python train.py --n_layer=13 --d_model=320 --n_experts=12 --experts_per_token=2 --d_expert=288 --d_shared_expert=576 --activation="gelu" --moe_layers=[0, 1, 2, 3, 4, 5, 6, 7, 8, 9, 10, 11, 12] --router_score="softmax" --normalize_top_k=true --routed_scale=1.0 --balance_loss=0.00546 --balance_bias=false --router_z_loss=0.0001 --router_noise=0.3 --init_std_router=0.00892 --lr_router=0.000823 --n_head=10 --n_kv_head=10 --head_dim=32 --vocab_size=16384 --norm="rmsnorm" --norm_place="pre" --norm_eps=1e-05 --positions="rope" --rope_base=10000.0 --rope_fraction=1.0 --qk_norm=false --attn_scale=0.177 --tie_embeddings=false --parallel_block=false --init="normal" --init_std_qkv=0.0323 --init_std_o=0.00633 --init_std_up=0.0323 --init_std_down=0.00365 --optimizer="muon_variant" --lr=0.00388 --lr_mult_o=2.0 --beta1=0.9 --lr_head=0.00561 --grad_clip=2.0 --warmup_steps=200 --schedule="wsd" --decay_fraction=0.924 --decay_shape="linear" --final_lr_fraction=0.1 --batch_tokens=32768 --seq_len=1024 --doc_mask=false --train_tokens=254600000 --steps=7770 --dataset="wikipedia_en"
Below are experts of layer 3 (counted from 0) of a mixture-of-experts language model. Rows are named router (the router's row for the expert), up (a neuron's input weights, with its number), down (a neuron's output weights, with its number) and show model dimensions 0-39. Each number is 200 + 30 x the weight over its row's rms, rounded and kept within 0 to 999.
Before each expert's rows: "comes after" lists some tokens at least twice as common just before its tokens as in all text; "raises" lists some tokens whose logits its average output raises strongly, later layers aside. This comes from a sample of Wikipedia text that the model never trained on. Tokens count by the router's weight.

# expert 8
comes after: " a", " the", " was", " and", " his", "'s"
raises: " ", ",", " (", " in", " of", " and"
router,209,197,204,244,174,193,177,217,199,198,222,206,207,239,157,205,221,219,195,201,294,180,182,225,190,178,213,203,165,207,194,247,150,162,172,225,185,213,180,189
up0,226,223,218,190,177,214,204,185,196,191,218,194,245,245,172,234,231,164,217,197,211,223,126,234,248,210,154,177,238,172,232,151,216,181,190,208,196,245,224,160
down0,196,244,236,199,243,213,240,230,172,189,170,228,250,243,218,206,202,155,237,179,172,203,172,197,220,179,152,242,212,211,216,210,189,162,186,216,213,255,219,167
up1,197,224,107,188,157,218,184,232,161,176,195,227,200,200,211,202,182,230,208,191,161,186,195,199,147,175,133,240,226,182,210,152,218,232,161,205,219,205,236,161
down1,201,210,172,179,173,226,169,223,248,178,235,205,183,231,165,231,216,172,181,220,195,190,214,158,245,160,204,192,186,195,204,176,183,185,179,194,217,234,256,205
up2,219,270,217,280,196,223,250,183,166,226,238,216,222,198,199,215,218,222,208,201,267,155,207,228,214,208,179,205,217,225,181,205,164,201,200,160,196,246,200,227
down2,162,182,234,205,231,231,219,170,198,198,196,189,164,233,257,145,192,174,222,179,139,273,242,175,233,207,216,223,192,223,181,249,174,207,231,224,188,215,204,254
up3,194,191,212,174,146,186,191,195,160,184,172,131,195,196,178,161,260,207,190,188,238,237,219,161,190,166,219,154,139,220,228,169,136,229,192,212,203,220,292,230
down3,157,245,204,187,279,196,186,151,192,190,223,188,220,150,221,204,227,182,210,198,239,144,195,204,165,222,215,162,173,185,250,184,274,198,222,206,208,145,183,225
up4,167,194,202,211,193,192,182,186,165,189,211,220,200,146,210,252,151,232,223,158,220,159,158,254,156,206,208,235,215,176,167,171,223,184,223,223,191,215,196,188
down4,243,185,135,217,166,220,215,240,216,206,200,199,217,271,166,162,216,270,162,196,194,228,235,192,259,227,228,204,176,211,191,219,236,163,187,157,216,188,164,273
up5,177,205,145,225,177,203,208,199,188,198,169,222,209,156,177,215,216,240,155,219,204,227,266,171,188,173,207,232,216,152,210,202,242,245,198,201,199,189,203,174
down5,201,178,205,193,200,195,212,200,213,249,237,254,222,186,256,232,187,248,179,226,200,229,218,222,209,143,191,218,219,192,232,181,184,207,158,125,219,223,225,239
up6,172,207,227,218,248,123,237,162,181,186,177,183,191,181,219,226,197,189,170,205,181,219,198,202,226,161,169,145,234,197,169,188,158,193,214,180,147,182,208,213
down6,242,209,223,182,182,187,174,160,146,134,198,214,218,211,171,197,201,254,200,214,209,226,194,162,178,250,199,199,209,215,138,198,232,181,193,175,190,159,207,217
up7,154,255,163,236,198,181,212,199,188,247,229,197,174,185,232,179,291,161,137,200,211,157,186,221,150,140,211,223,212,208,165,285,162,196,194,213,206,195,199,194
down7,196,229,214,208,248,232,170,258,245,176,153,233,223,247,169,245,174,218,242,201,198,181,210,174,196,211,150,159,231,198,200,149,234,271,159,224,189,255,176,217
up8,180,200,218,187,199,249,170,202,198,173,209,202,177,240,178,172,167,211,191,173,197,170,185,185,167,231,198,242,167,178,164,204,157,147,195,166,181,209,233,192
down8,221,219,193,194,187,138,224,154,208,224,218,221,223,158,219,301,209,201,184,205,207,249,185,203,255,205,213,182,155,210,183,128,209,259,234,201,210,220,207,221
up9,195,223,220,244,180,192,164,172,224,180,244,181,215,206,237,220,205,166,198,228,177,184,242,193,139,198,199,140,201,190,219,292,149,205,202,203,248,234,183,275
down9,208,236,202,274,210,181,286,133,163,170,211,229,163,117,172,167,223,240,173,204,204,187,197,183,127,191,204,198,170,178,201,160,234,210,234,195,252,170,181,226
up10,141,221,192,204,191,239,180,170,189,236,211,190,163,190,180,212,228,243,209,246,223,206,153,223,174,203,231,219,158,233,210,213,199,151,241,195,161,228,151,200
down10,204,193,218,167,245,201,192,162,190,186,228,180,157,203,163,224,224,172,181,187,153,159,259,190,169,166,183,199,220,197,206,193,207,155,212,223,190,194,199,229

# expert 0
comes after: " ", "201", "–", "200", ".", "202"
raises: ",", ".", " in", " (", " and", " to"
router,128,219,177,251,200,217,212,183,166,220,225,231,174,199,216,148,157,142,192,162,212,181,187,219,172,183,173,184,228,162,166,175,159,210,257,183,225,182,262,203
up0,201,248,214,194,154,209,206,195,192,194,232,166,258,180,207,247,216,189,161,148,269,208,192,261,171,171,185,173,153,166,158,195,186,189,228,212,229,207,211,216
down0,154,195,199,208,179,186,236,154,176,215,199,213,167,222,196,148,169,129,207,203,204,183,197,189,252,185,167,238,206,219,210,162,185,183,204,206,173,184,181,166
up1,138,179,149,156,180,178,178,210,205,161,186,213,204,180,209,167,180,207,162,175,183,159,190,166,194,188,238,217,237,194,188,180,204,188,195,181,201,224,227,211
down1,236,173,226,180,177,228,229,216,212,320,251,203,192,213,172,154,196,217,208,229,255,210,231,192,179,226,199,165,165,248,166,213,208,233,187,206,218,196,144,185
up2,138,194,188,214,185,195,187,192,235,194,202,217,188,244,210,185,166,208,241,174,182,233,219,188,187,243,189,206,222,213,186,190,190,240,217,241,154,185,259,208
down2,246,169,166,204,202,229,190,199,178,232,133,217,202,144,210,191,207,180,217,236,200,187,246,145,212,208,196,162,182,168,187,280,245,218,183,172,221,223,111,164
up3,162,186,186,155,232,214,208,181,175,163,222,189,186,166,209,215,189,201,245,160,183,188,144,209,191,237,165,242,220,151,170,173,209,202,241,162,229,230,147,241
down3,234,151,185,246,179,283,188,221,204,225,187,230,228,221,204,214,223,217,171,227,219,161,219,145,201,150,277,225,181,209,138,132,184,169,227,173,139,213,231,171
up4,192,268,181,173,184,229,202,235,192,170,211,208,178,168,159,208,204,211,249,196,226,192,146,229,151,173,214,194,151,185,241,225,184,192,175,155,199,310,150,135
down4,201,181,217,169,193,182,237,179,237,199,198,163,186,238,220,235,224,212,219,220,214,185,227,179,285,216,229,187,198,228,197,226,261,203,186,228,231,168,226,237
up5,209,165,168,234,145,223,165,196,233,198,202,185,168,176,250,189,192,230,178,198,204,235,233,226,198,192,188,235,192,208,172,191,222,231,208,200,138,200,234,207
down5,146,302,288,183,275,189,204,195,184,244,224,208,221,213,197,185,195,146,246,151,164,197,181,129,149,213,202,195,177,173,265,189,199,213,183,198,212,170,216,152
up6,178,184,203,167,237,164,188,184,159,164,211,194,174,264,158,192,204,185,146,215,208,213,229,194,182,111,152,195,227,194,181,223,206,186,186,184,229,183,200,231
down6,242,209,196,184,179,187,217,257,254,203,210,185,172,202,207,167,217,169,224,174,204,182,146,204,205,241,186,205,213,227,225,173,217,207,198,184,189,209,193,228
up7,246,187,173,232,215,206,204,211,167,191,207,245,192,186,202,138,203,214,255,172,196,172,160,241,228,156,264,196,187,227,127,239,216,198,195,159,163,227,206,271
down7,247,210,205,196,223,260,149,215,191,186,200,117,205,195,219,215,175,142,187,222,180,186,249,162,163,249,170,239,257,185,185,174,235,178,174,181,208,168,218,180
up8,238,211,219,173,171,224,166,155,203,203,195,199,157,184,191,180,176,221,214,169,274,150,235,279,132,139,216,192,200,222,156,224,171,143,185,189,221,259,196,160
down8,179,217,192,232,209,148,200,205,178,213,155,160,158,204,171,145,244,231,188,211,192,203,195,192,214,245,189,184,176,171,203,196,253,185,227,218,195,188,198,231
up9,165,187,198,199,212,201,215,212,204,187,160,191,225,177,243,206,157,191,178,232,203,176,188,174,168,205,154,174,194,144,183,236,185,235,214,186,244,213,214,223
down9,241,222,182,180,269,208,184,177,203,234,235,150,200,224,156,162,268,184,213,197,217,182,243,237,242,218,244,190,184,271,222,182,182,177,181,244,206,160,151,194
up10,178,213,188,203,221,175,211,210,178,195,204,163,255,179,191,211,197,153,177,217,172,238,170,223,205,187,148,224,208,169,166,168,225,203,188,192,157,211,193,202
down10,261,135,207,177,110,171,217,158,157,178,219,228,186,163,182,197,187,206,202,276,196,187,236,158,163,173,232,238,176,228,158,186,185,174,187,232,192,200,205,214

# expert 9
comes after: " |\n", " It", " he", " was", " it", " is"
raises: " the", " ", " a", " |", " also", " their"
router,177,219,232,192,220,177,259,179,189,165,189,206,220,186,216,177,227,231,199,241,194,253,185,156,229,181,170,167,153,216,170,205,126,187,205,220,202,227,260,199
up0,206,213,197,200,202,224,227,221,235,140,187,186,206,219,191,196,178,251,200,207,181,174,198,201,189,254,147,200,186,152,195,163,271,197,208,161,123,211,166,266
down0,258,219,226,234,208,120,165,215,216,239,217,224,195,222,209,148,197,147,190,178,195,182,180,205,235,193,235,194,235,183,170,215,184,210,170,203,234,219,234,115
up1,194,204,201,189,143,167,166,220,181,219,174,232,198,169,201,210,201,230,247,114,194,222,192,204,192,187,182,125,195,230,201,172,207,157,226,194,199,208,186,220
down1,235,232,196,241,210,214,212,161,234,258,185,189,189,214,194,131,187,161,158,218,203,183,191,232,237,238,180,199,199,184,201,220,158,160,197,184,227,212,136,174
up2,208,211,172,161,186,202,161,191,135,251,133,197,190,178,199,218,229,161,202,185,218,212,257,225,267,167,228,217,140,193,249,248,122,182,168,192,203,194,203,207
down2,226,181,265,207,220,211,201,203,227,169,194,250,155,257,181,237,271,209,114,257,157,202,159,195,156,180,237,215,199,166,196,162,221,225,253,235,214,192,237,235
up3,169,136,248,220,161,206,182,229,216,170,231,179,182,265,156,198,208,202,213,169,206,257,180,165,179,212,195,177,207,264,187,208,190,230,125,169,182,190,214,203
down3,179,228,183,167,282,226,176,257,152,203,225,230,223,178,253,205,232,206,229,246,217,154,171,234,203,243,149,231,219,169,229,205,168,149,239,207,202,217,200,237
up4,176,172,172,178,170,227,140,167,222,189,167,171,205,227,174,215,188,185,213,286,235,165,196,219,198,169,250,168,223,173,271,190,173,166,125,195,196,209,201,234
down4,252,194,227,209,190,205,203,216,211,235,290,210,232,219,212,194,220,235,195,82,196,207,206,214,245,224,181,212,238,182,184,203,213,228,256,221,222,203,198,171
up5,259,179,214,187,187,223,188,194,228,186,181,219,193,199,169,243,174,153,220,191,176,246,207,191,219,213,207,226,200,211,196,242,225,168,149,166,169,165,175,226
down5,156,190,212,162,227,231,181,204,178,201,170,169,182,160,186,165,201,169,168,174,170,197,208,161,185,222,197,179,202,189,242,167,133,180,179,252,179,203,155,182
up6,231,215,213,170,228,169,214,220,224,180,171,171,196,133,237,197,237,163,185,206,194,184,203,200,146,230,224,181,200,209,198,215,204,248,183,208,215,259,184,184
down6,222,218,253,186,182,189,233,152,166,190,161,272,218,232,158,213,222,208,191,194,188,219,198,238,207,212,169,197,212,191,214,186,191,156,235,204,239,212,198,197
up7,143,232,237,186,182,198,235,197,191,207,166,162,217,230,234,215,172,172,223,186,204,165,211,194,130,210,164,205,214,256,236,163,163,204,198,196,224,201,216,220
down7,158,217,200,150,227,237,198,176,193,212,198,157,272,209,141,199,220,203,221,253,193,196,201,203,221,196,162,180,172,160,177,170,209,259,205,241,279,161,155,210
up8,176,231,203,137,189,169,193,161,195,215,202,208,206,217,182,249,220,199,211,272,183,239,199,190,226,165,241,157,193,194,195,228,194,196,191,188,179,167,204,219
down8,158,158,244,146,232,238,228,225,140,151,160,202,191,234,196,181,207,183,242,160,204,165,220,226,166,198,201,231,212,227,211,188,198,204,151,174,194,239,174,184
up9,215,210,227,209,228,196,204,168,173,197,192,237,181,199,240,215,178,185,134,189,179,206,204,215,170,227,114,179,205,153,248,191,227,185,198,211,178,208,179,207
down9,163,166,201,272,196,200,192,203,165,256,209,229,214,184,202,161,199,169,207,183,237,244,209,229,203,169,204,274,223,234,199,241,170,230,189,201,218,171,203,192
up10,232,194,208,141,200,185,201,182,209,143,141,173,179,188,200,184,213,197,226,201,200,217,249,183,176,200,191,184,227,145,211,152,223,229,244,218,224,179,250,173
down10,180,238,255,206,218,205,217,248,218,202,192,206,216,240,163,124,199,220,218,231,190,220,191,206,239,181,174,225,188,213,205,188,167,257,224,217,193,181,220,135